Experts of a small language model: 64 experts in each of 8 layers, 2150M tokens.
Below are experts of layer 3 (counted from 0) of a mixture-of-experts language model. Rows are named router (the router's row for the expert), down (a neuron's output weights, with its number) and show model dimensions 288-383. Each number is 128 + 32 x the weight over its row's rms, rounded and kept within 0 to 255.
After each expert's rows: a language model's description of what the expert responds to; "comes before" lists some tokens at least twice as common just after its tokens as in all text. This comes from a sample of Wikipedia text that the model never trained on. Tokens count by the router's weight.

# expert 40
router [149  76 158  80 149 117 201 130 154 106 167 138  73 149  32 122 131  97 154 116 131 134  96 111  74 157 115 126 164 106  80 125 107 139 105 176 158 158 101 160  75 178 149 137  89  43 117 124 155 118 137 128 105 113 152  76 120 104 129  97  49 122 176  92 132 129 149 121 123 118 141 126 127 110  74 146 168 145 114  97 130  88 100 129 177 129 132 155 107  92 140 138  99 163 109 103]
down1 [139 114 124 146 120 154 185 123 143 138  85 103 134  71 200 124 149 166 165  64 171 108 123 220 169  77 144 117 180 102 105 127 111 134 135 148 114 166 136  69 153 125  20 104 169 106 140 122 145 120 142 176 134 104  85 123 145 129 103 124 113 131 130 166 134 133 127 142 118  77 112 125 168 143 111  73 113  73 156  87 146 122 125 185 109 189  81 201 122 100 171 113 144 184 117 131]
down2 [ 78 110 202 143 205 137 126  60 118 132 156 142  86  79  93 151 129 152 145  75 103 135 156 127 155 125 115 140 138 141  95  93 124 209 165 159 127 110 119 132 108 143 103 120 121 138  66  63 117  97 163 123 140 100 144  83  94 102 127  98  84  82 129 195 155 138 163  97 162 112 138 110 102 122 108 140  77 135 112 166 168 168 127 130 120 181 114 145  94  99  96 153 136 168 126 172]
down3 [153  53  45 185 151 177 126  94 101 123 143 117 139 141 120 155 184 150  95 115 178 136 119  99  98 194  89 144 167 137  87 142 146 158 114 129 156 157 155 141 126 139 134 111  83 136 164  62  92 151 135  84 195 148 151 140  81  71 144 131 112 154 142 120 122 102 152 150 133 129 172 152 133 121 132 105 116 145 176  95 139 118 104 102 139 179  72 113  67 126 148 153  97  84 138 131]
down4 [111 111 107 119 179 116 135 136  88 105 122 129 163  84 109 126 170 105 126 175  97 162 126 215 120  87 129 175 168  99 170 161 145 129 101  97 106 138 174 135 149 113  98 144 109 150  89 149 141  99 176 187 143 159 209 104 160 122 137 118 163 162 138 168 150 127 127 118 163 164 122  72 114 135  72  93 105 194 104 121 108 126 144 124 171 131 144 118  70 106 113 109 197 176 104 149]
down5 [111 124  84  86 131 102 142 153 174 107 174 133 184 116 140  59 111  93 150 136  85 136 111  89  96 195  74 107 197 141 138 136 184 139 190 132 187 141 151 142 134  91 103 109 140  96  82 129 148 116  79  82  37 121 149  84 156 119 157 178 112 124 116 179 173 116 118 137 168  95 153  89 175  99 175 103 109 149 105 161 148 104 133 103 102 151 154  97  89 144 117  89 185 158  99 179]
down6 [105 143 167  81 173 104 111 124  49 109 142 143 127 165 126 177 131  78  98 129  81 164 104 123 100 178  86  74  97 108 103  85 119 186 135 125  89 149 206 109 142 108 186 125 183 128 104 165 174 123 186 140  87 130 176 121 140 147  81 163  95 117 139 122  93  92 126 124 146 183 105 130 112 139 124 173 154 163 114  95 136 125 136 149 190 107  97 109 141 113 178 110 135 131  90 138]
down7 [151 155 163 102 132 116 153 132 100 175 105 119 146 125 173 140 139 194 106 139 140 207 109 124 140 107  87 120 145 125 110  79 162  76 132 114  62 144 110 149 160 165 204 136 134 158 139 129 165 109 151 143 117 129  86 143  94 148 185 180  90  99 111 107 178 130 167 142 138 168 145 191  91  83 160 118 113 114 155 142 153 139 141 127 102 127 190 140 118  92  75 119 161  76  82  97]
What it handles: Nationality and Indic endings
comes before: " |", ",", "'s", " and", " (", "ian"

# expert 47
router [101 122 147 182 144 100  89 112 145  87  85 177  99 110 102 131 115 134 156 148 129 129 132 122  67 162 178 104 136 129 159 135 103 198 129 119 103  79 136 143  66 142 116 168  92 164 187 130 150 148 139 108  87 124 115  68 139  71 170  81 173 162  85 107 161 117 132 197 165 107  79 117  36 101 152 117 201 128 118  80 110  94 101 133 134 127 136 126 112  97 114 220 136 129 175 121]
down1 [142 117 157  97 109 140 135 133 140 158 124 135 134 150 182 182 103 151 118 111 116 112  93 148  89 231 101 198 166 137 167 118 151 114 149 125 158 177  79  89 137 178 180 113 140 100 155 125 132 144 141 131 148  65 117 125 124 163 151 118 116 224 178 177 136 158 136  67 111 124  93  80 128 139 112 140 150 176 170 141 140 119 153  96  82 139 108 165  60  77 106 116  74 150 189 109]
down2 [ 66  98 108  78  82 120 134 128 142  43 136 138 148 125 119 114  85 161  80 125 158 128 176 137 160  81 142 164 101 169 140 117 103 142  55 117 172 164 142 117 117 111 109 156 172 154 111  97 124  98 129 139 134 165 145 150 155 156 140 133 110  77 175 189 169  98 120 138 156 148  92 102 139  82 181  74 111 130 107  98  77 125 110 132 119 136 119  76 122 142 124 148 191 144  78 149]
down3 [133  94 122 114 125 187 139 115 179 124  96 148  88  97 131 163 128 176 129 126 118 128 141 114 127 154 137 107 135  91 164 129  98 110  90  32 153 119 193 165  81 108 123 130 219 164 133 102 199 159 138 139 159 118 111 117 136  90 135 117  73 106 133 156 130 129 205 152  95 122 126  97 132  86 151 150  60  99 172 143 175 139 189  96 135 180 108 143 234  67  60 135 116 158 112 124]
down4 [199  98 194 109 121 130 157  81 165 102 149 129 113  83 115 122 104 186  81 140 107 149 107 107 129 124 150 113 131 133  91 178  53 137 126 181 154 167  52 136 103 166 105 104 146 108 106 156 113 152 160 129 135 148 142 107 109 133 167 100 130 161  87  92 127 121 109 112 131 101 136  57 115 130 107 133 108 160 151  95 127 137 109 143  87 154 119 131 145 135 116 163 122 102  94  78]
down5 [162 148 106 100 162 123 118 128 117 175 120  84 149 163 185 162 204 105 150 133 117 142  75  85 109 104 157 119 131 142 144 158 139  73 114 159 151 142 124 166 112  70 103 102  90 156 129 133 132 152 157  94 104 135 116 125 134 155 112  93  68 114 144  77 118  82  83 144 130 166  73 128 109  91 126 172 101 122 159  89 131 169 138 137  92 164 138 110 182 138 158 116 140  89 147 147]
down6 [141 112 171 137  90 119 142  98 162 118 182 136 123 116 128 141 144 131 115 145  88 139 108 141 182 149 192 107 132 151 134 115 190 109 144 159 146 115 145 159  93 165 117 161 147 169  58 124  74 111 127 101 109 128  85 134 181  55 114 161 151  36 118  68 105 166  97 124  83 114 184 195 164 130 127 132 160 156 126 133 136 110  95 151 113  79 114 108 144 137 161 117  79  96  33 100]
down7 [161 148  46 166 146  88 208 108 113 112 129 133 125 116  96 119 125 100 163  76 146 144 113 101 163  43 153  99 138 152  71 121 164 100 101 127 135 122 196  50 105  94 199  70 137 124 121 132 117 101 102 129 158  98 145  83 143  95 115  61 183 139 144 103 115 132 183 117 130 124 173 127 156 131  91  79 122 103 124 120  90 179 106 130 130 105 125 116 131  72 114  94  68 118 133 154]
What it handles: Sports results, initial letters
comes before: " |", ".", "–", "inner", ";", "th"

# expert 38
router [127 129  78 126 179  86 115 112 164 137 117 125 120 171 147 144 127 151 148 124 207  95 130  97 147 175 179 103 114  90  77 159 115 152 100 145 122 154 140 150 112 162 131 181  89 142 157 177 204 121 123  82  44 131 152 102 147 154 143 131 166 134  99 145 146 144 102 176 135 107 114 151 106 113 104  89  91 146  85 123  81 132 131 127 207 102 145  74 152  77 163 132  97 157 112 103]
down0 [113 137  89  75 112 105 114 107 105 189 150 129 165 114 114  69 129 149 134  93 212  76 163 140 117 130 138  80 143 151 129  84 155  83 145 126 115 114 120 121  44 111  79 166 104 157  91  64 106 145  64 136 120  81 155  99 100 107  85 137 106 152 115  92 111 118 165 111  93 130  57 149 141  96 156 104 163 150  59 162 130  81 125  97 137 138 118 134 157 149 153 125 140 131 144 104]
down1 [136 145  85 165 129 101 149 105 127 116 150 124 138 128 102 161 136 110  62 159 178 140 154  61 109  97 153 196  84  90  91  92  79 123 127 113  99  73 177 175 194  80  58  74 160 102  89 121 105 106  56 132 133 131 118 200 109 104  96  85  96 195  80  53 123 115 129 137 140 156  95 151 105 137 118 111 132  62 185  69 125 155 120 174 147  94 123 142  98  97 174 157 102 179 153 165]
down2 [159 169  63 174 189 102 170  77 127 169 139  85 100 105 103 106 108 158 118 127 158  95 116 133 183 105 176 108 113 134 182  63 111 114 151 160 131  93 109 107 104 145 176 151 116 104 133 139 140 106 125 122 119  87 107 111  94 125 188 142 121 143 123 148 163 179 127  84 116  82 171 170 136 118 124 136 161 103 129  93 136 106 147 107  86 150 117 131 125 139  90 132 150 122 140  65]
down3 [121 145 141 152 141 134  95  89 111 131 146  91 174 173 121 101 163 131 111 188 105 137 108 112 148  92 158 122 137 180 152 125 153 133 165 134 133  66  81 141 155 134 156  56  95  99 151 147  87 108 113 179 136  54 119 186 161 104 113 118 105 207 141  81 125  80 105 128 123 142  82 123  92  73 115 114 167 155 150  58  80 155 116 134 188 115 187 152 129 140 101 178  73 139 135  86]
down4 [108 125 125 149 105 186 126 163  83  84 132 147 100 116 146 113 125 104 107 146 139 102 138 160 116  94  85 115 125 123 154 159  98  92 117 126  95 141 155  93 131 136 149 101 111  98 127  76 138 158 123 190  81 137 179  99 160 122 111 110 211 119 143  83 103 110  88 101 111 105 170 130 117 129 139 126  87 138  97 132 166  86 174  76 155 127 148  98 130 120 108  89  77 104 121 157]
down5 [135 132 110  73 119 112 159 136 128 122 127 217 106 131 138 110  79 140  86 133  92 103 160 116  69 113 192 121 149 119 173 134  93 112 124 231 134  93 130  85  98  53 140  74  97 159 131 136  82 101 118 145 169 175 110  80 155 134 117 104 122 112 151 164 118 171 135 159 112 149 139  93 135  78 160 130 161 152 158  81 126 113 123 139 156 138 154 133 162 142 185 166 137 117 129 159]
down6 [160 113 128 103  93 139 123  88 154 110 160  99  93 128 115 187 135 127 110 109 152 147 117 151 157 144  98  98  84 128 158 182  78 122 159  95  86  97 159 162  96 159  77 135 111 116 106 166 125 117 189 128 164 127 139 190 114 129 129 119 152  82  88 135 124  70 165  98  85 150 172 106 134 157 156  58  43 151 124  80  58 116  90 116 144 137 106 104 216  44  92  76 125 170 148 147]
What it handles: Headings and table separators
comes before: " the", " ", " Votes", " %", " he", "See"

# expert 18
router [145 188  97 126 165 104 140 109 135 156 136 183 140 167 120 155 130 190 131 155  77 149 121  90 126 136 183  85 192 108  62 117  83 139  81 148 182 136 158 179 105 143 110 125 101 127 186 165 128 125 142 113 147 143 127 130 130 111 159  59 170 108 135 131 154  99  93 149 163 207 122 149 124 109 137   0 160 127 118 123 137 107 105 150 149  96 134  68 176 148 149 129 126 124 154 135]
down2 [148 120 130  84 104 143  86 114 157 152 130  49 122 124 154 112 142  80 148 137 114 145 108 110 162  86 139 194 110 155 150 101 133 134 223  85  72  80 153 156 171 118  67 118 138  76 159 111 122 184 134  95 134  69  99 141 117 168 128 121 152 138  84 134  82 118 121 183 128 191  97 105 155 154 127 100 113 165 149  63 134 111  87 100 171  95 199  89 109 103 160 146 146 128 182 161]
down3 [143 126  66 153  92 118 127 177 155 104  98 105 149 138 140 144 118 124  74  89 171  87  46 122 155 128 189 109 130 134 133 124 122 118 182 130 141 121 137  97 156 133 138 140  79 125 188  52 127 141  85 152 162 170 109 106 185  78 160  66 178  45 123 149  86 135 133 147  83 177 169 161 112 101 100 102 221 119 115 124 143  95  97 118 163  81 139 118 131 164  78 100 164 130 153 145]
down4 [139 138 178 147 122 138 155 120  86 150 121 103  98 133 116  93 180  79 105  98 144 142  82 182  85  98  51 180 138 122  92 163 159  44 129 148 145 136  93 127 129 113 173  95 142  82 143 116 182 139 167  82 153 136 149 145 111 164 105  98 171  78 146 138 133 170 126 107  80 115 149 106 133  79  87 164 158 128 121 110 148 112 122  83 195  81 189 145 141  97 134 113 145 122 155 146]
down5 [148 125 114 127  86  90 170  70 111 113 103 132 128  89 137 129 136 138 153 114  99 105 134 152 104 126  99 125 115 114 126 111  88 111  47 118  88 174 152 172 213 166 212 132  93 137 141 161 173 158 140 156 146 108 109 160  94 106 103  88 160  90 101 148  84 142 129 123  63 161 130 131 125 136 130 135 159 136 102 110 170 124 114 146  58 227 125  69  35 117 148 158 188  92 121 176]
down6 [138  91 140 153  71  68 164 144 141 140 140 179 120 133 120  98 166 122  34 142 185 142 155 130 152 125 158 153 153 126 162 159  75 167 108 166  25  98 141 183  97  97 121 180 151 108 139  96 155  60 151  98 135 110 113 140 139 130 192 118 164 142 127 139  80 159 109 126 152 122 159 148 122 129  89 105 186 140  95 170 146 137 114 124 242 154 161 160 106 130  94  67 111 172  81 152]
down7 [141 108 107 139  84 116 144 123 141 160 147 156 128 102 128 144 101 148 114 136  28 182 125  92 126 129  87 162 145 107 123 133  94 138 114 123 176  47 132  87 126 132  97 107 155 148  84 148 135 165  74 119 109 173 157 139 152 125 154  76 157 149  93 120  92  78 122 112 165 138 151 123 101  87  93 142 218 130 135  70 128 130 162 156 142 191 229 118 180 105  92 104 142  92 156 145]
down8 [157 109 158 146  93 150 129  60 114 129 144 113 128  64  98 128 169 159 112 156 117 144 153  64 146 142 128 118 106 135 104 165 133 115 131 118 164 141 123 140 117 140 208 166 170 112 103 111 114 137 112 130 134  41  94 155 115 159 145 152 166 102 126 129  83 158 119 171 161 122 136 159 121 141 201 132 144 123 128 164 161 103 125 166 139 132 121 112 161 119 138 110 123 178 142 162]
What it handles: Large numbers, coordinates, conjunctions
comes before: " the", " he", ",", "°N", " to", " a"

# expert 0
router [138 154 149 114 161 100 146 143  66 123 103 202 167 125  61 134 168 101 169  95 120 210 174  83 101 187 129 133 125  89 151 126 171 156  92 159 110 112 173 178  99 162 141 186 115 132 193 136 102 111 153 111  54 173 127  64 127 124 122 109 128 108 159 131 162  99 101 118 175 143 138 125 106 136  77  90  66 121 130  89  91 102 148 119 159 118 118 130  96 131 140 148 110 129 160  57]
down1 [131 129 170 164 117  63 140 134 119  80  96  99 120 214 137 114 110  72 141  93 119 109 153 144 153 122 154 142 128  80 154 135 103 135 155 213 145 135 179 136 162  74 136 101 148  79 125 145 120 109 126  95  89 179 102 159 113  84 156 132  96 150 168  74 119 152 139  72 125 137 117  79 128  72  82 109 104 165 154 132 113 113 181 111  64  57 117 107 156 140 110 118 186 123 151 129]
down2 [124 100 125 185 184  96 154  88  86 110 133  65 162 169 162  68 118 149  88  90 106 159 160 115 120  96 121 125 165  55  97 124  73 134 105  70 201 107  56 134 154 126 133 133 124 126 112 119 113  85  50 158 172  89 142 185 150 173 136 139 128 102 163 129 147 123 147 136 126 168 170 129 166 107 117 141 136 196 148  76 184 114 133 120 126 143  93 174 111 112 140 141 105 110 160 157]
down3 [ 81 131 160  38  67 132 103 130  54 115 177  78 191  51 127 146 137 141 119 146  80 121 131 123 130 154  87 155 142 160 136 142  86 162 122 174 107 166  99  96 125 127  82 127 112 175 126 143 133 130  81 136  50 135 111 162 173 156 110 124 121 176  65 149  94 123  80 113 145 125 126 147 159 172 156 106 142  70 111 101 174 146  94  91 115 136 141  83 123 153 119  95 145  88  68 204]
down4 [191 122 141 159  93 148  92  97 124  69 121 103  66 129 142 156 132 156 123 140  92 121 187 141 160 109 163 119 136 119 113 145 155 133 131 125 148 161 120 133 140 137 158 138  87 164  97 160 104 104 150 160 150 133 120 156 128 159 133 118 149 115 164  79 135 111 121 111 133 135 109  64 120 114 123  92 122 143 115 132  85 148 106 144 140 107  98 156 132 134 171 116  99 118 173  74]
down5 [185 104 134 143 164  85  88  78 145 106 127  75 178 181 182 115 131 151 126 160 116  48 158 138 142 108 167 158 133  82 184 115  81 189 150  89 106  97 147 103 160 135 127 145 163 141 108 114 136 164 154 172 120 111 168 101  97  86 171  96 166 175 148 119 139 140 129 103 133 107  89 146 136 146  84 149 120  95 120 171 136  70 121 114  85 144 122 147 152 142 112  86 123 100 122 127]
down6 [148  64 119 164 147  82  86 120  77  85 143 130 139  99  75 134 159 108 119 118 118  95 116 113 148 129 124 140 130 140  84 129 193 152 113 133 122 114 165 128 157 173  75  99  60 127 138  96  76  63 126  49 117 169 144 155  85  82 103 125  96 162 131  80  99  94 132 167 143 162  98 114 129 185  86  99 138  86 137 138 183 163 175 122 174 142 171 158  68 126 116 126 173 102 215 128]
down7 [ 31 121 123 190 135  91  97 160 115 124 140 172 143 145 141 159 121 142  72 127 114  92 152 141 152 107 143  99 103 124 107 185 135  64  91 137 164 105 185 104 102  93 118 104 147 120 146 153 165 168 152 160  97 109 180  70 195 103 161  77 121 141 118 122 166 142 101 150 138 112 177  97 151  83  91 116 145 193  71 171 192 184  67 132 166  96 115 111  94 185 171 151 109  90 119 176]
What it handles: Digits and adjective suffixes
comes before: "9", "0", "8", "7", "6", "5"

# expert 61
router [ 84  78 133 125 133 100 127 107 125 169  83 160 140 110 135 112 160 133 125 108 156 154  33  84 114 189 157  62 202 121 122 154 125 146 102 125 155 127  97 121 117 163 105 166 100 162 129 154 106 152 145 146  53 119 142 118 137 114 144  98  73 107 126 102 145  89 105 146  86 160 132 140 129 133  77 112  99 123 139 111 138 163 142 128 134  85 136  58 174  90 161 106 131 138 207  98]
down0 [152 137 143 122 150 202 148 111  61 165  86  62 108 108  89 160 144  86 147 155 128  97 157 122 154 118 148 115 144 122  61 121 200 197 158  94 106 127  61 101 108  91 134 120 133  80 149 121 112 141  92 171 111 141 124 143 135 144 176 165 101  98 179 107 119 132 158 152 131 146  72 153 125 138 159 134 140 128 170 161 113 165 119 129 131 167 131  83 187  98 167 177 139 152 137 112]
down1 [111 148 123 143 130 146 146 117 110 122 112 112  89 150  97 137 109 104 132 107 108 104 166 143 127 145  71 169 103 109 111 151 166 172 123 122 117  83 124 151 142 135  98 153 112  90 170 131 112 116 154 106 112 101 168 123 144 122  50 105 119  98  97 186 144 116  77 102  97 116 155 102 134 122 135 135 101 105  97 132 158 162 109 107  78 188 127 115  66  99  55 180 167 120 180 141]
down2 [ 95  77  74 167  57 136 142  86  75 114 118  90  80  92 164 122  92 131 153 118 100 111 154 109 154 131 130 126 106 182 111 200 117 124 171  95 112 186 201 115 116 114 101 210 105 160 185 121 113 182  97 119 158 139 108 140  89 145 146 145 117 120 110 147 147 140 101  80 123 125 116  77 156 180  99  80 144 139 107 155 104  57 141 100 113 139 128 128 111 131 119 138 174 164 107 100]
down3 [156 158 126  87 152  98 101 134 124 122 124 146 129 202 128  76 111 104 200  98 114  98 142 121 107  87 170 148 112 102  87 162 118 141 155 165 104 138 123 144 165 178 112 128 159  99 154 154 167 135 113 141 107  96 143  91 132 110 154 140 136 135 146 157 177 138 109  83 114 137 151  84 145 145  53 124 114 157 144 151 129 163 133 177 112 121 148 111 187 139 130  80 149  92 130  88]
down4 [103 131 142 189 129  73  85 150  81 128 116 168 149 113 120  87  87 141 167  90 106 137 159 124 119 114 135  98 145 110 142 184 182 166 157  95 144 128  81 169 129 145 106 132 106 144 150 169 190 125 119 117 138  82  84  64 179 100 136 131 147 149  81 138 157 151 108  92 169 141  86 148 110 124 123  33 128 157  93 110 135 108 180 164 163 167 142 159 108 114 111 169  98 139  80 104]
down5 [141 118 115  75 142 170 135  95 134  97 148 153  97  96 110  85 153 138 168  66 179 186  98 120 129 113 133  84 120 135  98  54 191 164 203 134 158 120 113 150 105 145 118 128  88 128 139 128  95 114  66 136 165 104 113 119 163 137 101 159 157 166 113 152 121 100 111 144 130 136 111 165 138 197 100 141 113 130 116 146 156 173 104 116 116 185 168  81 169  83 107 132 152 129 142  83]
down6 [148 122 105 101 110 156 135 162  84 106  49 117 161 117 121 173 121 164 131 111 111 103  97 122 142 116 149 184 126  95 115  93 112 156 112 100 141  80  82 104 104 162 167  84 150  83 110  79 142 104 108 150 155 108 144 108 149 184 122 156 112 132 157 126 160  92 139  99 124  95 137 183 134 152  71 107 165  60 126 139 124  70 123 155 131  99  89 106 175  88 119 131 135 164 137 188]
What it handles: Table row pipes
comes before: " ", " Total", "ed", " to", " Win", " Turn"

# expert 23
router [106 145  44  87 165  90  65 102  83 135 155 153  97  94 108 122 146 104  92 153 142 136 188  95  85 144 111  87  93  59 122 160 143 140  62 136 167 158 117 142 116 182 117 140 114  97 133 135 109 185 150 112  95 162 144 131 143 105  76  72  90  77 152 118 152 121  99 172 187 188 127 151 101 148 178   0 129 160  99  27 151 164 104 135 175  70 142 109 168  90 111 121  48 178 164 104]
down1 [145 169 181 184 153 152 122  89  98 121 124 157  86  79  72 128 143 113 124 144 137  75 114 153 120 132 118  52 113 115  55 100 155 121 145 149 152 140 144  93 126  72 116 130 115  99 137 162 161 121 138 168 114  99 118 144 126 164 197  86 133  90 161  72 173 106 141 128 141 145  82 131 160 127 150  91 183 154 101 145 105 145 146 154 105 101 133  69  95 123 145 154 173 136 174 131]
down2 [109  79 132 111  81 140 129 200 178 111 163 136 119  93 118  99 120 161  83 116 124 113 122  79 131  99 133 161 165 131 151 143 146  87 136  99  93 131 128 140 112 108  69 187  78 103 101 123 127 173 178 131 120  70  93 110 110 140 167 108 170 132  99 153 142 127 157 108 141 105 110 110 151 189 134 128 176 100  69 119 100 145 119 154 132 113 108 140  96  75  84 118 125  65 108 163]
down3 [100  95  98 158 112 138 104  99 115 103 135 141 106 127 144  99  84  88 126 122 144  69  97 113 176 104 137 105 133 158 177  89 141 153 118  88 136 167 180 107 140 166 136  78 170 112 115 145 141 116 157  99 135 122 137 105 133 108 148 142 116 138 101 113 168 145 133 160 104 109  72 144 160  93 147  87 128 101 158  98  77 162  96 140 172 100 128 152 116 108 116  96 137 145 106 103]
down4 [152  82  46 154  85 112 145 132 153 123  58 151 114 119  71 154 194  61 136  89  69 112 151 107 122 122 138 117 117 146 136  87 111 165 148 120 154 191 133 124 108 118 107 109 121 235  82 136  69 197 128 120 157 158  92 182 135 132 120 153 129  64 137 102 159 132  85 100  96 129  86 168 109  97  77  98 163 110 166 148 120 157  95 133 138  82  85 146 125 103 153  99 121 114 114 111]
down5 [159 180 158 151  78 179 109 188  96 138 143 132 121 132 215 123 128 125 162 151 113 123 141 118 133 148 128 146  97 133 152 157 103 150  14 202  85  75 146 141 223  92 143  99 109 153 136 168 123 131 100 227  99 136 165 158 111 143 162 191  72 140 138 119  98 131 115 152  58  87 157  65 101 201 180 149 149 135 134 162 128  83 113 181 158  92  89  76 159 155 150  48 145 141 127 132]
down6 [146 110 117 117  91 167 161  90 121 209 138 170 160 142 101 120 108 164  67 123 184 158 100 136 108 101  93 150 127  67 137 136  72 135 139 155 196 162 173 147 138 117 141 157  97 171  41 155 117 132 164 149  91 116  58 117  89  89 124 162 113 129 143 232 123 123  79 126 121  90 139 179 114 132 128  55 108 123 123 172 138 133 135 113  63 109  58 121  97 135 101 168  74 168 173 172]
down7 [ 72 161 210 118 103  96 171 138 139 114 125  65 122 141 140 152 111  79  82 191 134 168 111 163 129 164 154  74 133 150 178 123 181 105 131  92 102  88  97 107  99 154 115 212 112 119 156 108 131 114 141  62 113 160  99 122 139 101 188 119 113 122 126 176 110 171 207 128 118 118 135 108 136 115 153  99 113 208 124 157 152 108 182 155 118 226  97 131 123 153 141 106 110  98 117  85]
What it handles: Commas
comes before: " and", " ", " which", " but", " who", " where"

# expert 9
router [147 109 120 155 151 150 129 108 149 150 164 144 138 123 127 133 143 141 145 150 155 153 103 103  72 152 186  76 127  56  94 144 168 140 123 124 155 177 152 177 110 144 159 109 127 161 171 174 103 129 128 102 122 134 137 160 155  88 169  47 123 134  93 121  90 161 108 155 184  84 160 139 151 132 126  82 111 163 102  38 113 152 133 126 150 145 114  92 195 105 173 139 132 192 179 108]
down0 [151  89 188  89 122 101 208  84 100 150 132 156  84 150 103 162 105  86 129 146 156 119 121 126 106 172 175  66 116  91 134 102 164 146 138  74  95 140 131 148 126  84 171  53 102 119 147  89 104 140 134 124  99  83 137 113  93 125 154 134 135 107 159 102 116 166 116 150  96 152 118 114  96 132 118 161 122 136  87 176 104  94 113 110 100 101 148 138  86 102 159  93 117 141  69  76]
down1 [140  91 149  88 162 124 153 126 113 119 109 141 129 182 103 142  92 106 104 130 166 145  53 102  87 167 123 115 132 136 153 102 137  83 113  76  87 199 127 177  75 143 133 137 176 155 147  72 135 128 137 130 187 126 108 155 161 160 147  92 127 129 181 149 123 203 117  95  73 133  31  48 166 161  76 120 127 155 107 111 107  43 135 174 117 132  74 177 160 104  85  84 149 101 106 126]
down2 [193 187 115 139 126 116 139 120 106 125 120 118 146 142 150  71 135 108 120  89 142  68 138 167 142  97  97 144 158 121 119  59  98 130 201 161 158 141 118 129 151 160 154  99  78 155 102 126 137 156 119  73 107 116 142  82  97 151 130 130  96 109 105  88 104 112 101 147 113 109 161 159 158 108 103 121 105  98 146 130 155 136 107 111  68 170 152 139 163 132  80 110  91 103 146  82]
down3 [139 146  71 133 161 161 148 138 157 185 152 146 160 145  97 215 138 114 174 128 151  90 144 179 152 130 144 155 102 151 133 140 108 154 138 142 164 128 117 155 117 108  98  93  70 159 131 137 103 116 111 143 119 106 143 159 171 153 102 190  91 162 119  70 131 178 110  80 100 135  57 206 159 108  87 171  82 103 149 148 161 130 135 121 177  57 129 115 161 157  75  32 154 174 109 124]
down4 [119  79 141 127 138 205  97 133 122 143 114 117 188  49 116 100 117 141 134 120 111 140 133 182 117 152 153 129  99 171 103 150 128 111 143 138 146  96 122 110 132 118 114 174 123 118 183 111 143 145 162 123 233 182 112 121 187 170 155 171 181 133  77 178  84 142 135 104 102  54 115 147 109  66  90 106 161 110 127  81 115 119 103 145 129  91 107 134 102 100 114 145 149  53  94 125]
down5 [136 146 135 146  84 122 112 115 184 124 124 117  91 181 169 154 151 125 123 109 131 108 155  72 159 144 184 106 162 108 162 127  97 133 115 139 116  90 132 137 128 147 102 169 166  57 108 133  91 101  81 136 166 126 115 108 110 175 144 222 103 147  59 122 175  68 175 145  55 132 125 160 133 148 124  98 103 131 124 255 136  81 139 139 100 143 121 122 186 118 143 107  79 122 132 169]
down6 [131 133  95  88 114 117 152  64 153 115 118 100  99 193 178 154 158 147 116 168 178 130 145 152 170 190 124 111  49 137 181 115 129 170  89 112 193 110 110 121  82 106 139 202 120  91 103 125  96 140 150 156 140  81 163 130 110 119  81  82 148 176 106  72 100  86 117 167  82  87 111 127 138 110  78 120 117  98 117 163 142  96  76 148 144  83  89 125 164 142 135 132 163 138 134 160]
What it handles: Coordinators and separators
comes before: " ", " the", " a", " was", " \"", " his"